Below are experts of layer 2 (counted from 0) of a mixture-of-experts language model. Rows are named router (the router's row for the expert), gate (a neuron's input weights, with its number), up (a neuron's input weights, with its number), down (a neuron's output weights, with its number) and show model dimensions 0-191. Each number is 128 + 24 x the weight over its row's rms, rounded and kept within 0 to 255.
Before each expert's rows: a language model's description of what the expert responds to. This comes from a sample of Wikipedia text that the model never trained on.

# expert 9
It responds to: Bare space tokens and leading digits 1 or 2 in tables and lists, just before numbers in years, scores, dates and totals.
router [149 146 134 113 147 156  95 122 105 122 131 106 138 174 177 159 132 102 118 119 134 121  85 104 108 162 105 123 143 141 110 145 133 119 180 148 162 150  75 117 162 105 158 161  94 165 170 135 126  88 147 134 102 108 142 107 125 163  99 119 107  84 135  87 114  87 125 155  97 166 101 111 174 137 176 104 126 150 122 103 150 119 152 102 102 132 126  74 156 156 144 136 146 125 115 100 119 148 130 154 111 136 155 106 156 156 111 162 124 167 130 119 115 135 129 124  96 163 120 152 164 111 148 131  93 155 129 122 139 117 145 119 146  88 150 131 107 150 142 139 142 106 130 140 134  96 130 113 150 148  90 143 126 136 174 113  91 108 116 143 136 125 138 116 135  87  90 126 112 112 156 172 125 110  74  92 134 135 106 125 113 136 133  86 158 122 166 122 175  95 136 121]
gate5 [122  86 128 150 159 107 121 124  99 112 130 111 126 185 164 150 136 124 102 140  90 130 171 150 129  95 162 115 101 144 119  95 144 130 108 125 157 154 127 142 104 136  91 166 111 134 154  97 100 121  97 152 118 129  82 154 119 104 133 124 156 138  52 156 105 113 113 126 131 172 109 114 122 124 119 113 121 132 119 129 124 136 174  91 104 124 119  98 121  99 112 111 103 117 123 111 132 137 134 162 182 117 124  70 154 159 139 142 104 125 146 104 139 140 118  68 152 125 106 145 169 132 102 145 151 104 129 129 195  98 157 142 145 154 137 105 110  90 158 129 133 113 120 113  79 153 148 121 165  93 107 147 138 133  89 132  99 118 172  98  93 140 115 165 125 133 107 127 125 108 105 143 132 110 107  80 123 124 130 109  85 147 158 153 128 147 133  96 144 140  98 123]
up5 [130 138 154  62 114 130  95 140 120 139 121 140 107 155 142 128 106  83 128 109 179 158 115 113 126 113 103 170 151 112 125 141  93 163 142  65 126 139 139  97 121 124 120 124 156 150 142 134 124 135 135 105 111 135 137  88 138 119 142 174 128 158 137 139 123 179 108 140 136 123 148 103 139  87 145 121 120 111 121 121 117 120 164 117  94 125 200 155 114 151 159 148  94 135 137 117 137 124 129 119 135  94 122  87 133 152 151 119 103 112 141 156 107  83 164 143 112 112  45 127 117 154 166 133 115 135 128 174 123 146 138 123  72 114 110 131 104  98  97 153 147 159  78 153 115 105 127  76 141 130 118 118 125 155 121 107 151 132 104 136 135 119 138 102 141 145 134 133 116 126 111 125  92 130 147 158 123 115 173 115  92  90 132 150 136 126 131 164 120 157 162  71]
down5 [140 148 119 119 131 148  89 122 106 139 123 139 118 140 124  82 167 151 134 110 119 156 114 132 104 101 112 117 137 169 119 117 132 128  96 140 126 164 149 134 164 136 177 163 117 138 144 148 154  86  93 127 119 135 133 173 112 114 110 139 129 138 125 137 130 120  61 130 154 104 109 112 137 140 145 151 159 103 151 151 120 108 151 152  82 117 156 124 123 130 146 116 101 121 135 101 140 109 131 137 141 119 112  73 131 124 124 107 151 156 143 124 123 122 193 130 163 132 119 116 108  95 194 155 165 133 129 148 126 169 182 110  93  70 133 180 124 147 100 111 103  99  66 106  93 100 132 140 178 122 133 162 162 159 107 146 103 131  90 122 153 105 149 138 110 105 115 159 123 146 112 151 152 143  94 157 111 136 162 153 139 138 162 128 117  87 128 138 150 126 100 142]
gate6 [112 156 107 150 102 104 141 144  98 135 132 174 145  99 103 188 166 147 123 121 170 112 104 125 141 147  89 128 143 188  67 139 144 165 123 107 120 113 158 120 142  94 154 112 143 173  93 153 116 112 148  94 123 143 157 105  99 174 168 157 125  98 129 160 126 154 117  95 120 153 155 124 107 171 109 152 150 138  90 145 102 111 109 133 135  72 119 130  87 127 168  90 159 124 115 109 142 121 152 127 106 115 132 131 114 113  92 143 126 106 136  87 151 133 130 136 109 117 157 156 143 149 125 101 133 140 145  79 136 107 163 128  90 122 118 124 105 135 128 130 167 125 175 131  90 101 125 153 100 116 138 125 136 154 124 147 107 116 136 140 146 116 110 122  74 137 113 133 182 164 152  89 131 125 136 106 110 133 143 160 154 105 133 103 171 144 101 127 119 141 134 140]
up6 [112 170  97 156 125 178 132  88 113 146 139 182 162 100 130 147 177  99  81 101 141 149 128 134  93 122 112 147 142 149 131  66 152 194 163 113 124 130 134 137  83 116 130 147 126 118  84 173 109  96 146 128 105 182 139 150 148  97 121 118 133 100 107 115 143 122 135 143 122 146 108  96 149 125 152 137 103 116 144 161 115 148 135 151 124 139 125 111  96 128 135 168 113 146 129  94 161 104 143 123 128 149 134 113 129 114 129 126 116 143 118 136 135 129 120 130 108 112 166 136 129  88 134 110 132 129 138  89 135 127 126 117  70 140  98 150 140 167 117 124 174 138 130 150 102 139  78 163 125  96 122 127 144 160 156 129 178 102 108 111  92  81  74 121 144 151  97 121 121 164 148 136 124 109 126 107 138 149 124 146 125  87 108 108 137 142 117 103  76 145 102  90]
down6 [114 149 112 161 145 125 102 128 134 125 146 110 161 134 118  79 126  84 175  96 131 148 145 143  91 130 126 126 135  84 183  94  83 135 135  98 133 121 130 162  87 105 149 131 120 130 148 135 145 136  80 135 168 122  83 178 106  83 170 110 126  90 164 134  87 103 173 137 134 137 132 132 130 169 150 107 133 141 157 129 161 126 120 130 130 145  95 172 103 104  72 146 137 159 154 170 165 135 151 157  91 128  91  99 122 121 142 121 145 126 140 155 130 187 145 144 130  78 124 127 154 112 140 130 151 142 139 149 106 184 110 135 122  96 121 177 124 127 137 116 104 186  97 139  93 153 104  98 109 136 131 117 132 103 109 122 131 110 134 121 131 110 153 143 134 134 127 144 126 116 147 122 119 143 143 153 132  89 124 116 130 130  98 114 103 114 175 149 125 127 116 148]
gate7 [121 136 136 123  77 146 136 164 117  85  97  96  91 117 102 138  91 138 115 130  98 150 137  88 118 136 166 107 151  84 103 184 166 118 113 152 125 113 121 148 136 148 129 105 104 102 123 114 119 140 145 165 162 122 119 103 127 156 136 134 122 107 127 138 156 121 152  81 159 139 153 147 157  84 156 108 127 148 105  93  91 108 124 108 133 138 150 118 137  89 122 130 106 114  96 112 103 148 187 110 156 122 110 116 132  92 148  98 164 140 147 115 131 124 136 140 117  81 147  83 124 111 116  95  75 133 124 109 126 106 117 142 118 118 122 129 116 140 132  94  97 140 141 138 107 131 153 137 102 144 121 165 173 139 113 140 150 134 190 102  82 123 141 113 116 125 157 136 106 134 168 156 101 101 109 144 125 117  78 164  97 193 106 174 135 125 108 134 152 128  97 148]
up7 [148  90 139 121 161 142 123 126 129 174 168 113 160 181 137 103 158 105 169 112 119 185 105 133 178 148  89 126 125 121 121  77 126  99 169 129 160 150 156 114 156  70 106 150 111 133 112 168 125 138 100 128 122 112 157 177 123 118 110 167 133 144 148 105 101 138  83 160 109 124  99  80 108 136 102 155 135 134 155 129 140 151 190 165  98 123 118 141 126 129 146 136 109 145 113 131 140 125  89 127 102 161 134 138 124 158  88 138 101 108  96 108 142 117 113 148 106 104 120 122 158  96  82 107 175 121 146 140 141 124 126 105 114 102 133 117 151 132 134 135 127 128 119  80 123 130 152 117  91 113 116  81  99 100 145 161  98 112 111 111 160 123 141 132 134 127 146 124 135 137  94  94 135 123 132 109 143 131 158 100 174 113 111 118 115 144  99 147 137 168 159 117]
down7 [131 142 144 122 100 117  95  86 108 155 103  90 115 137 169 144 158 151  97 113 105 126 141 136 124 139 123 132 175 124 112 143 105 134 104  98 111  82 116 150  91  92 102 133 128 151 146 132 169 147 123 121  96 106 143 161 135 119 151 147 110 152 150  95 100 115 137 165 122 123 139  91 139 112 107 112 118 138 126 106 126 123 138 139 104 160 120  91 126 169 151 129 175 166  96 152  98 177 116 140  98 137 140 124 111 117  80 127 114 134 117 144 134 109 143 111  88  89 113 164  98 142 101 150 128 138 185 139 105 205 129 128  91 129 156 127 125 140 136 112 181 120 114 154 156 115  93  86 100 120 143 129 146 156 140 103  98 123  80 117 106 122 141  70 141 144 142 147 149  97 151 115 161 147 113 151 135 118 134 110 141 100 124 175 167 154  85 123 120 119 103 141]
gate8 [145 168 118 146 141 158 124 138 117 133 126 107 125 158 157 140 131 133 145 141 109 112 104 106 121 135 124 135 151 152 151 168 105 143  92 116 133 166 101 108 105 105 152 137 149 129 137 137 157 162 127 136 108 164 117 138 147 128  82 121 147 122  97 170 169 149 125 130  77 133  81 153 174 134  87 131 143 136 115 102 121 113 111 166 131 178  89 113 101 101 165 140 151 136 136 102 127 117 136 134  55 118  75 125 143 125 112 137 177 105 138 115 172 151 101  72 113  89 107 161 126 149 111 134 165 133 136 128 102  85 119 151 161 146 112 108 147 155 157 125 147 103 168 136 129 143 103 160 122 148 131 131 132  74  95 152 106 159 160 167 149 131 132 123 111 102 152 108 119 114 139 163 131 105 144 124 101 115 156 137 115 138 157 128 119  97 171 115 162 164 163 119]
up8 [129 160 141 109 150 123 118 139 154 138  82 105  65 151 153  89 119 128 111 107 190 143 142 118 153 135 104 120 131 109 102 110 115 151 151 127  81 129 108 138 166  94 115 139 119 128 119 159 152 127 128 171 117 124 120 166 133 121 147 143 119  95  98 156  91 100 125  98 150 114 132 101 104 143 128  45 123 124 126 127 112 134 137 124 128 138 155 162 107 133  93  86  99  98 152 102 158 142 144 108  64 107 117  96 146  82  97 104 155 151  95 131 155 143 124 139 136 126 111 153 120 100 111 104 131 145 115 106  97 132 116  76 132 165 149 132 138 120 114 139 119  94 111 103 131 109 115 149 119 129 130 131 130 139 113 129 128 119  99 142 113 134 132  87 155 102 153 123 123 152 126 102 172 128 110 153 114 139 131 127  74 117  69 118  93 160 151  95 127  91  79  91]
down8 [144 108 106 109  92 133 112 119 167  76 111  63 114 152 126  74 143 119 102 101 106 155 138 103  96 125 106 113 143 170 138 116 135 133 139  99  49 124 148 101 133 110 136 144 162 127 103 160 108 142 113 115 143 119 135 164 132 121 114 175 121 102 113 107  87 118 119 123 149 124  91 102  74 104 111 114 120 116 131 130 190 164 128 126 128 137 151 157  88 124 102 149 136 157 154 135 147 159 138 104 154 130 105 148 144 146 129 129 146 128 126  97 153  94 116 158 115 131 155 161 168 104 148 147 122 148 111 138 163 168 125 133 144  95 116 119 165 140 119 137 131 157  82 157 127 130 109 105 174 120 144 133 103 127 120 123 148 106  87 161 116 130  75 136 137 119 129 129 149 149 134 135 151 134 130 172 125 106 142 157 107 111 116 135 160 144 173 145 158 112  74 158]
gate9 [140 119 148 121 114 168 108 112 134 158 109 137 129 159 165 131  91 127 131 159 135 122  89 129 158  77 166 153 154 114  95 145 164 112 105 139 122 113 105 134 136 124  88 137 140  93 100 143  97 127  78  96 160 150 156 129  89  88 117 130  92  76 124 101 107 121 122 111 117 116 130 133 108 105 104 105 120 145 147 152 144 162 105  86 105 156 114 144  88 129 128 126 140 146 142  70 102 147 148 107 120 149 127 144 109 147 121 108 124 137 123 157 159 131 151 121 107 127  48 132 134  92 140 124 102 177 130  97 138 123 149  91 131  93 126 116 184 101 133 125 142 108  95 112  89 145 136 151 149 123 131  96 136 106 112 167  99 119 113 164 138 108  78 120 135 125 137 103 119 143 110 107 146  68 101 158 134 120  94 146 136 131  96 165 136  99 153 144 123  97 141 116]
up9 [117 141 144 160 177 140 119 167 131 113 137 149 124 168 112 115 118 143 140 116 126 125 135 125 138 150 121 115 120 113 132 125 119 155 150 105  98 127 146 130 124 120 128  93 122  95 155 134 161 166 168 151 155 151 116 152 175  99 111 103 144 114 161 120  78 142 139 160 102 111 188 152 127 141 145 159 132 107 142 129 115 133 117 151 156  85  86 126 118 149 144 152  91 125 108 133 146 100 131 137 121  83  83  90  62 172 170 137 161 119 135 141 133 152 136 145 125 148 108 132 144 148  91 152  97 109 122 140 129 139 117  72 108 125 105 116 134 135  68 109 142 130 136 141 132 169 142 154 155 107 104 143 119 160 127 145 151 168 132 208 143 111 117 149 133  84 101 128 139 121 158 151 155 134 193 126 151 104 142 127 113  98 108 159 144 113  99  99 140 142 134 134]
down9 [132 126 117 122  80 118 146 149  80 124 160 112 129 158 113 120 119 112 130  81 130 111 147 105 141 121 118 120 149 124 159 122 130 159 146 145 111 138 103 107 119 101 129 172  90 128 145 157  86 120  94 124  98 101 159 157 117  94 102 141 141  82 102 125 163 109 136 138 122 153 114 155 141  79 121 143 105 100 101 161  93 152  99 112 106  89 129 143 121  96  83 139  99 107 135 154 112 113  98 115 134 145 120 155 131 128 105 133 143 106 136 170 155 152 144  74  95 108 118 137 184  83 131 140 114  95 137 145 151  99  95 135 134 108 105 113 140 114 156 165 152 132 100  71 163  86 108 111 126 137 147 115 132 117 124 156  97 168  78 102 125 131 158 134 132 137  80  83 138 112 114 122 143 130 139 135 132 141 163 146 162 137  97 154 155 142  74 118 106 107 146 150]
gate10 [163 155  88 190 115 148 132 136 156 152 131 121 117 166 131 115 156 107 134 121 128 132 126 133  78 138  91 129 116 136 118 167 126 180 139 155 155  97 132 116  94 164 113 164 134 120  91 112 158 119 137 188 139 154 119  96 137 109 116 130 128 134 192 134 142 109 148 120 140 128 106 126 134 145 110 146 102 104 121 101 129 130 118 107  90  81 135 115 125 137 155 199  92 145 117 124 121 102 155 116 108 151 177 122 101 143 107 123 140 136 121  86 129 137 143 107 144 103 127 154 124 129 160 148 103 124 101 135 140 111 136 127 102 192 135 137 138 160 143 126 114 149  97 119 148 131 165 106 161 126 127 147 161 164 123 103  90 109 139 148 159 101 109 114  87 159 161  97 144 169 115 122  95 123 106  81 138 106 180 125  90 126 131 118 120  90 141  92 100 124 146 112]
up10 [143 101 129 143 114 170 155 131 108  86 144 134 145  93 126 100 104 120  93 129 107 119 129 144 110 153 114 163 160 101  82 125  80 135 127 134 146 127 128  81 127 136 143 111 162 126 137 104 130 148 115 144 135 117 105 149 150 180 113 117 108 133  89 120  98 113  82 148 128 158 112 127 142 113 156 168 138  67 125 168  96 155 119 119 145 105  92 118 181 156  97 125  90  98  87 106 115 121 122 136 157 182 142 150 147  95 117 125 164 144 135 177 151 105 116 113 162 144  90 116 155 146 137 132  61 126  97 109 113 133 136 148  87 113 138 101 133 144 138 151 109 109  97 117 133 116 100 117 112 173 133 139 174 125 109 174 104 151 148 124 100 125 125 136 123 149 157 132  93 148 148 106 157 177 131 127 120 114  87 128 114 156 144 138 122 161 114 115 160 106 140 138]
down10 [155 133 144 120 117 170 135 118 149 132 120 148 167 107  97 142 145 108 115  83 116 155 178 119 161 135 126 151 134 143 133  87 171 139 118 108 131 143 121 136 193 127 145  80 140 120 130 143  90  91 117 108 145  67 123 149 151 128 139 140 133 147 129  77 105 110 143 151  79 127 135 116 149 144 139 112 112 112 119 149 139 156 106 175 174 129 116 128 151 110 117 133  99  68 142 105 156 128 153  95 141 135  98 144  91 130 114 188 155  99 138 126 148 117 103  92 140 110 136 162 207 132 123 142 113 114  99 124 111 137 137  99 149 133 123 113 104 126  99 143 161 157 127  81 126 117 122 128 141 131  87 141 129 115 149 123 125  88 138 140 134 136 119 131 185 143 164 151 128 102 112 145 149 142 146 161 132 123  83 133 106 105 112 127 104 162 154 182 112 139 105 121]
gate11 [141 119 139  92 115 179 129 134  83 166 152 133 129 104  94 104 152 103 158 142 116 132 125 156 138  99 172 123 191 130 159 126 154  76 131 152 132 114 115 150  99 103 117 143 135 126  88  70 115 119 106 115 123 132 147 131 102  98 141 126 159 120 165 117 113 154 146 119  82 125 167 148 126 113 132  98 151 148  87 148 147  94  85 100 167 123 178 130 200 151 125  79 130 120 135  92 142 134 133 139 122 113 128 135 131 109 132 145 146 141 134 117 123 142 117 136 143 144 143 126 169 142 122  96 148 153 161 131 159 147 130 170 169 124 175 130 129  86 145 156  97 117 135 136 131 100 138 111 183 124 138 137  93 139 164 131 123 129 113 147 116 121 118 162 146  91 134  93 140 165 120 125 182  95 112 139 125 155 151 129 115 117 163 104 102 135 165 125 125 133 114 161]
up11 [131 147 153  85 125 126 130 185 109 113 148 166 141 109 172 147 106 140 113 126  80 134 102 116 120 151 111 171 162 121 146 147 153 175  97 169 147 127 122 108 163 157 118  71 105 147  87 117 138 141 119  96 117 100 138 128 106 117 158 115 118 118 113 108 118 157 159 154 132 151 112  95  90 113 134  84  84 113 172 144 160 119 130 160 128  99 129 128 121 132 143 141  96 102 119 142 152 177 121  90 106 101 142 115 127 151 141 144 129 116 147 141 137 115 119 104  90 153 129  76 121 134 133 127 106 164 154 143 141 123  96 200 151 139 131 140  97 114 147 107 134 143 150 101 144 153 139 125 130 128 143 167 134 159 168 129 138 101 117 118 142 162 149 181 101 137 114 122 123 158 148 140 152 149 170 117 153 128 173 109 112 181 180 115  98 108 139 126 127 142 127 130]
down11 [122 152 138 101  78 187 137 139 148 107 128  91 120 171 136 119 125 162 170 127  84 161 103 158  85 142 131  98 109 155 162  97 130 103 114 138 127 122 125 138 147 157  98  99 127 147 123 147 142 153 141 133 124  82 125 138 110 158 123 105 160 124 121  91 131 119 115 111 122 193 122 123 141 139 137 137 113 160 166 149 127 136 124 123 133 138 116 200  93 140 149 104 139  89 122 132 172 137 153 140 130 152 143  99 108 103 145 120 136 116  97  64 109  68 107  95 164 133 174 112 105  96 181 110  95 136 170 125 102 144 122 107 134 143 166 132 170 126 102 133 120 142 116 122 153 139 139 133 143  98 144 178 158 128 117 125 122 124  64 144 136 164 128 140 130 134 123 114 147 135 160 120 152 139 150 159 121 146 117 100 117 144 142 115 160  92 132 106 127 138 133 144]
gate12 [154  84 135  88 115 135 145 120 107 144 132 122 111 176 116 121 128 127 113 110 144 109 162 157 144  87 157 196  97 159 125 151 154 118 138 104 123 128 153 164 128 141 115 117 130 120 122 122 147 107 155 156 110 128 179 128 100 131 105 142 128 141 130 124 157 138 119 114  93 145 102 148 156 171  97  91 179 141 140 157 174 106  94 135 133  72 132 128 163 132 146 109 109 137 111 136  97 109 155 119 107 191 132 140 151 153 118  97 108 140 137 167  84  95  98 129 112 121  97 115 119 157 168 142 131 150 117  99 151 142 139 132 129 136 144 138 106 145  93 122 129  97  98 170 124 127 140 162 121 110 116  97 144  84  89 137 105 152 136 130 162 111  81 152 120 114 123 118 163 138 117 119 177 112 121  98  91 108 138 123 156 163 108 151 118 110 181 143 126 147 120 173]
up12 [121 158 128 158  86 154 109 140 154 101 136 145 147  94 162 130 108 135 144 132 151 117 127 129  98  90 141 158 143  95 148 111 147 123 109 151 175 143 103 148 152 130 138 104 122 147 138  94 128  73 139 125 113  87 112 155 128 110 135 141 124 136 144 146 161 114 123 137 135 139 130 127 157 200 128 104 115 134 132 112 114 115 104 115 117 113 159 109 130 115 137 160 106 169 157 155 172 126 137 157 155 117 141 162 138 141 104 103  94 103 164 129 150 101 138  89 190 142 143  99 114 102 119 115 110 200 159  57  93 113 146 112 155 141 103 121 120 100 137 144 102 120 137 149 163 117  96 158  91 153 116 121  91 161 105 138 106 111  91 120 128  99 160 131 159 142 131 129 114 120 101 158 113 160 108 168 101  82 128 120 126  71 115 126 123 156 139 134 118 125 153 111]
down12 [136  92 144 116 104 130 151 123 128 156 151  64 150 137 113 168 124 145 154 155 116 139 135 164 154 100 123 128 110 129 160 156 137 156 151  80 124 130 101 138 154 104 111 127  96 114  92 144 144 179 154 160 139 128 145 109 160 124 145 122 102 160 121 144  95 167 124 115 129 143 101 127 121 132 157 116 105 141 118 130 145 116 100 155 131  97  92 120 137 114 104 157 162 109 109 114 123  87 130 123 113 164 163 200 132 168 137 145 161 121  72 146 121 131 120 117 150 111 128 119 116 155 110  97 134 138 109  99 123 173 126  99 128 136 168 130 123 177 120  94 139 167 118 125 131  93 159 117 156  83 134 151 122 123 163 119  97  90 119 130 172 134 115 146 113  92  85 100 131 137 123 122  87 105 154 126  84 132 120 128 189 196 133 135 112 135 150 129 132 122 139 144]
gate13 [109 124 176 110 114 123 189 155  98 140  84 110 153 140 128 163 163 103 109 133 115 133 141  81 127 116 125 120 146 113 137  84 131 102 133 141 166 131 116 116 135 115 143 134  81 112  95 146 129 161 135 105 110 123 126 109 139  79 126 106 107 132 150  85 100 119 146 126 122 101  86 133 111  92  95 140 118 116 124  90 112  73 146 152 144 140 164 144 131 156 126 148 154 150 139 108 123 135  91 101 131 117 133 167 110 153 141 151 105 158 178 152 139 117 134 135  94 118 129 147 187 138 189  97 119 114 141 108 120  85  94 129 144 151 102 114  82 101 139 110  75 117 114  81 121  93 115 141 180 124 148 141 127 115 162 119 138 100 133 143 143 159 120 155 122 111 136 149 102 134 144 142 155 148 120 114 103 178 158 121 119 107 107 134  98 126 113 110 143 133  85  85]
up13 [115 125 178 157 193  63 126 113  80  81 129 143 116 133 134  84  82 131 165 121 158 126  79  97 126 143 134 117 139 120 135 121 171 136 123 121 130 157 144 168 158 155 110 104 102 129 130 104 142 115 128 150  91 121  90 147  92 135 150 160 122  68 105 188 121 122 121  79 118 125 117  82 130 153 166 156 133  91 112 146 139 138 142  92 118 149 126 131 137 101 145 109 108 127 131 120 118 107 158 137 145 147 113 124 144 122 105 143 164 125 138 137 118 138 144  86 124 161 129  95  90  98 138 143 150 148  97 133 106 150 139  90 112 174 105 135 142 126 140 119 154  99 135 155 112 141 123 123  85 130 143 135 135 166 139 163 129 135 116 116  87 123 127  79 142 134 124 144 150 150  69 127 135 150 119 160 146 103 141 136 126 133 122 119 121 100 155 134  88 162 164  99]
down13 [158 113 130 109 112 178 110 122 108 105 144 117 105 142  88  92 115 125 165 115 132 118 115 142 103 123 149 146 155 146  95 146 118 117 152 101 156 177  99 155 107 139 112 133 114 119 137 141  99 163 141 150 109 136 152 142 123 176 132  97 128 134 133 160 127 114 120  86 157 112 123 111 143 110 126 146 116 126 107 136 140 124 142  63 134 108 152 151 106 161 115  98  94 115  90 128  86 138 103 104 158 130 110 122 132 133 101 159 129  94 132 132 108 142  89 130  89 108  87  87 165 101 140 136 156 170 165 131 168 114 152 142 107  71 159 163 138 112 151  90 135 120 182 139 137 133 104 136 110 167 161  81 119 144 141 141 157 136 119 101 146 137 131  93 108 143 134 139 149 154 104  88 166 147 122 101 123 104 140  81 143 144 108 144 181 132 150 148 132 172 115 162]
gate14 [147 129 130 156 135 158 106  71 148 116 103 184 147 124 130  92 110 106 139 108 148 147 127 132 121 159 155 120 163 117 154 167 178 138 122 119 161  87 103 115 164 110 103 101 102  87 163 135 123 113  81  96  84 137  94 124 107 136 172 140 106 151 132 121 131 183 131 121 125  62 127  75 117 121 120 107 125 168 140 141 110 170 125 132 123 115 113 127 167 145 106 120 160 152 131 153 140 159 117 132 134 119 125 115 129 137 139 136 145 127 132 112 107 141 150 132 122 178 100 105 112  87 161 117 116 149  85  93 113 176 117 142 119 112 144 139 102 138 126 139 133 142 118 142 101 105 153  82 107 155 106 112  69 130 128 121 141 134 115 154  99 147 131 144 129 117 141 122 135 124 184 124 151 127 132 104 131 134 116 151 159  73  89 104 173 161 101 130 114 135 145  93]
up14 [118 145 132 110 151 136 138 108 125  99 114 123 142 162 144 134 126 118 145 128 141 166 102  75 149 101 102 106 108 144 110 122 132 134 141 126 158 102 110 130  79  72  94 182 115 165 117 135 122 124 107 158 129 181 114 125 119 145  90 103  95 111 128 120 102 112 134  73 162 122 136 124 151 130 171 105 115 117 132 143 153 135 139 159 130 166 106 148 125  85 119 109 200 120 108 146 142 119 123 127  99 124 112 141 120 170 143 110 101 141 118 125 179 142 154 115 177 105 149 158 113 156 129  83 149 129 155 125 134  77 161 120 146 142 157  83 116 122 135 113 102 151 126 135 123 138 171 140 126  93 103 168 168 149 137 157 148 131 158 139 163 171 114 114 119  75 103  87  98 137 132 116 135 146 131  95 124 104 161  94 128 124 139 159  95  97 132 146 115 131 133 150]
down14 [ 99 135 112  92 124 158 128 109  79 110 117 117  78  89 130 123 106  95 104 148 125 149 163 124 130 112 121 138 147 146 142 132  97 147 118 124 154 108 102 126 131 105 109 102 119 133 127 137  99 117 102 139 110 175 132  87 119 143 140 129 127  83 162  91 106  96  99  84 189 180 138 190 131 124 142 110 139 146 125  91 137 155 134 158 120 131 120 148 101 103 139 140 135 121 159 156 112  94 127 168 107  87 139 113 120 106  89 133 113 164 130 142 171 131 160 133 129  75 123 163  87 163 151 143 144 112 145 135  78 138 168  77 131 136 146 181 125 123 133 109 123 108 126 135 117  98 151 123  98 134 127 116 122  98 140 159 168 112 122 133 140 116 132 148 115 150 106 136 117 174 136 148 160 142 104 116 124 134  93 112 124 106 110  94 153 113  56 156 126 118 132 145]
gate15 [111 150  98 124 158 166 139 129 150 105 139 129 163 122  86 100 120  99 108 161 146 137 152  98 105 122 144 133 151 113 145 146 159 144 151 138 149 136 137 139 168 113 112 151 108 110 143 101 130  88  98 128 166 130 152 166  98 179 138 143 143 109  89 127 124 146 135 106 134 117 123  95 157 139 144 164 138 128  94 111 109 132 142 138  97 148 119 120 102 117 111 149 143 135 113 114  99  82 116 170  89  90 142  98 139  92  70 149 153  73 138 145 121 135 129  91 165 177 163 103 110 121 101 148 137 106 148 111 155 122 144 129 139 111 157 152 128  96 150  77 114 124 139 119 146 147  74 104 102 115 126  82 151 163 127 144 120 134  88 158 126 159 125 134 136 103 121 141 132 177 110 162 126 111  87 110 117 164 119 129 130 129 110 124 154 118 112 103 111 133  98  51]
up15 [157 128 108 154  99  89 165 119 144 141 140 129 132 127 156 137  86 149 113 138  99 126 154 142 148 150 140  87 117  99 128 160 121 127 120 118 148 102  68 101 146 117 102 129 163 104 140 115 112 120 161 131 170 106 164 175  95 131 120 127 104 120 135 106  68 107 129 114 131 134 122 169 140 111  72 126 183 125 118  95  54 120 159 115 104 118 137 166 103 124 118 144 139 154 165 168  98 127 122  85 107  88 159 191 149 177 138 128 138 126 138  96 138 166 137 122 160 118  93 125 142 120  82 136 108  93 128 147 147  81 142 110 131 120  84 132 122 150 125 106 138 127 128 131 104 133 142 169 151 152 159 148 111  93 112 154 151 127 127 147  96 132 133  93 130  91 119 100 120  94 116 110 163 126 146 124 111 125 135 145 132 113 117 106 166 156 120 131 122 123 113 115]
down15 [146 101 137 150 117 156 127 166 128 117 145 132 115 137 109 143  90 108 111 186 131 113  97 132 115 162 129 135 164 128  98 126 113 139 116 154 121 130  92 112 108 131 122 134 125 120 156 102 125 148 177  96 103 131 134 124 135 165 110 123 119 126 136 180 104 116 151 155 102 103 100 172 156 150 140 123 142 171 106  91 103 131 141 127 159 130 141 127 116 130 126 183 153 150 122  95  95 160 143  82 127 133 156 126 128 145 119 132 112 123 154 118 139 148 144 156 122 155 145 116 120 176 121 149 135 102 149 124 122 113 124 121 112 108 125 174 121  60 121 112 108 101 139 141 161 191 111 103 130 110 137 122 156 157 153 106 159 109 140 195 163  99 113 169 144  96 188 161 153 155 152 127 106 147 113 109  84 155 112 110  90 140 118 130 137 115 172 170 123 144 173 126]
gate16 [153 133 137  99 166 126 175 103 145 131 119 145 138 146 106 107 117 116 122 125  90 152 128 105 118 132 124 152 162 108 149 141 151 128 134 148 165 127  95 116 124 105 124 180  96 122 114 103 112  98 129 136 120 124 116 113 176 113 119 159 139 114 184 153 134 117 148 116 156 152 131 106 113 128 144 112 111 113 124  88 131 157 160 101 119 132 125  93 136 157 199 131 128 161 185 146 150  69  95 115 135 123 117 147 160 166  66 167 152 120 141 111 139  59 161 114 106 136 158 131 134 146 163 143 103  97 120 151 118 132 130 109 162 121 140 106 125 111 139 112 176 147 111 138 151 127 123  81  83 113 129 132 116 138 137 162 136  85 102 136 136 131 173 155 149 116 127 149 132 104 138 130 151 168 163 164 149 122 100 110 148 128  96 158 144 119  98 159 104 165 131 129]
up16 [186 129 110 159 119 117  86 137 131 151 150 110 107 141 141 125 129 115 136 152 122 126 110 132  85 142 147  99 103 131  88 114 114  85 110 121 106 163 118  79 142 137 155 149 135 112 135 117 148 129 147 128 167  96 106 111 103 166 137 135 130 109  70 113 116 128 125 182 135 106 163 118 111 136  85 115 128 106 102 165 139  87 170 137 150  96  92 141  93 153 149 146 152 162  89 106 131 108 139 129 160 140 115 155 117  88 170 127 128 125 192 115 130 156 150 111 170 134 121 105 123 106 122 120 130 127 132 128 123  88  94 127 101 135 153 160 129 124 142 137 119 129 127 143  87 154  82 167 147 118 141 119 134 154 145 111  90 151 134 134 140 124  84 116 157 137  75 116 152 127 124 175 124 128 137 112 116 122 129 198 138 163 147 110 138 151 128 140  95  72 149 155]
down16 [161 155 111 136 144 138 115 138 103 125 120 119 167 162 149 132 165 160 146 115 169 148  78 101  90  83 152 131 123 118 138 186 138  75 100 133 142 145 156  93 124 148 109 129 104 110 153 118 138 135 141 157 144 179 107 151 136 155 148 183 127 133 108 155 135 114 129 165 160 107 131 123 132 142  79 109 118 141 118 105 133 121 148 119 130 147 124 122  83 160 150 112  99 121 126 123 156 109 114 122 168 128 117 163 131 121 144 127 154  99 157 122 122 111 157 125 128 128 124 122 119 113 136 119 139 113 178 158 133 117  62 114 147  92 173 131  97 109 176  75 104 107 132 132 103 171 133 171 113 134 136  90 148 151 111 112 137 117 122 114 112 132  89 105 191 167 126 115 102 123 134 135  89 171  97  98 115 146 111 155 137 159 105 134 126 134  85 125 109 135 153 144]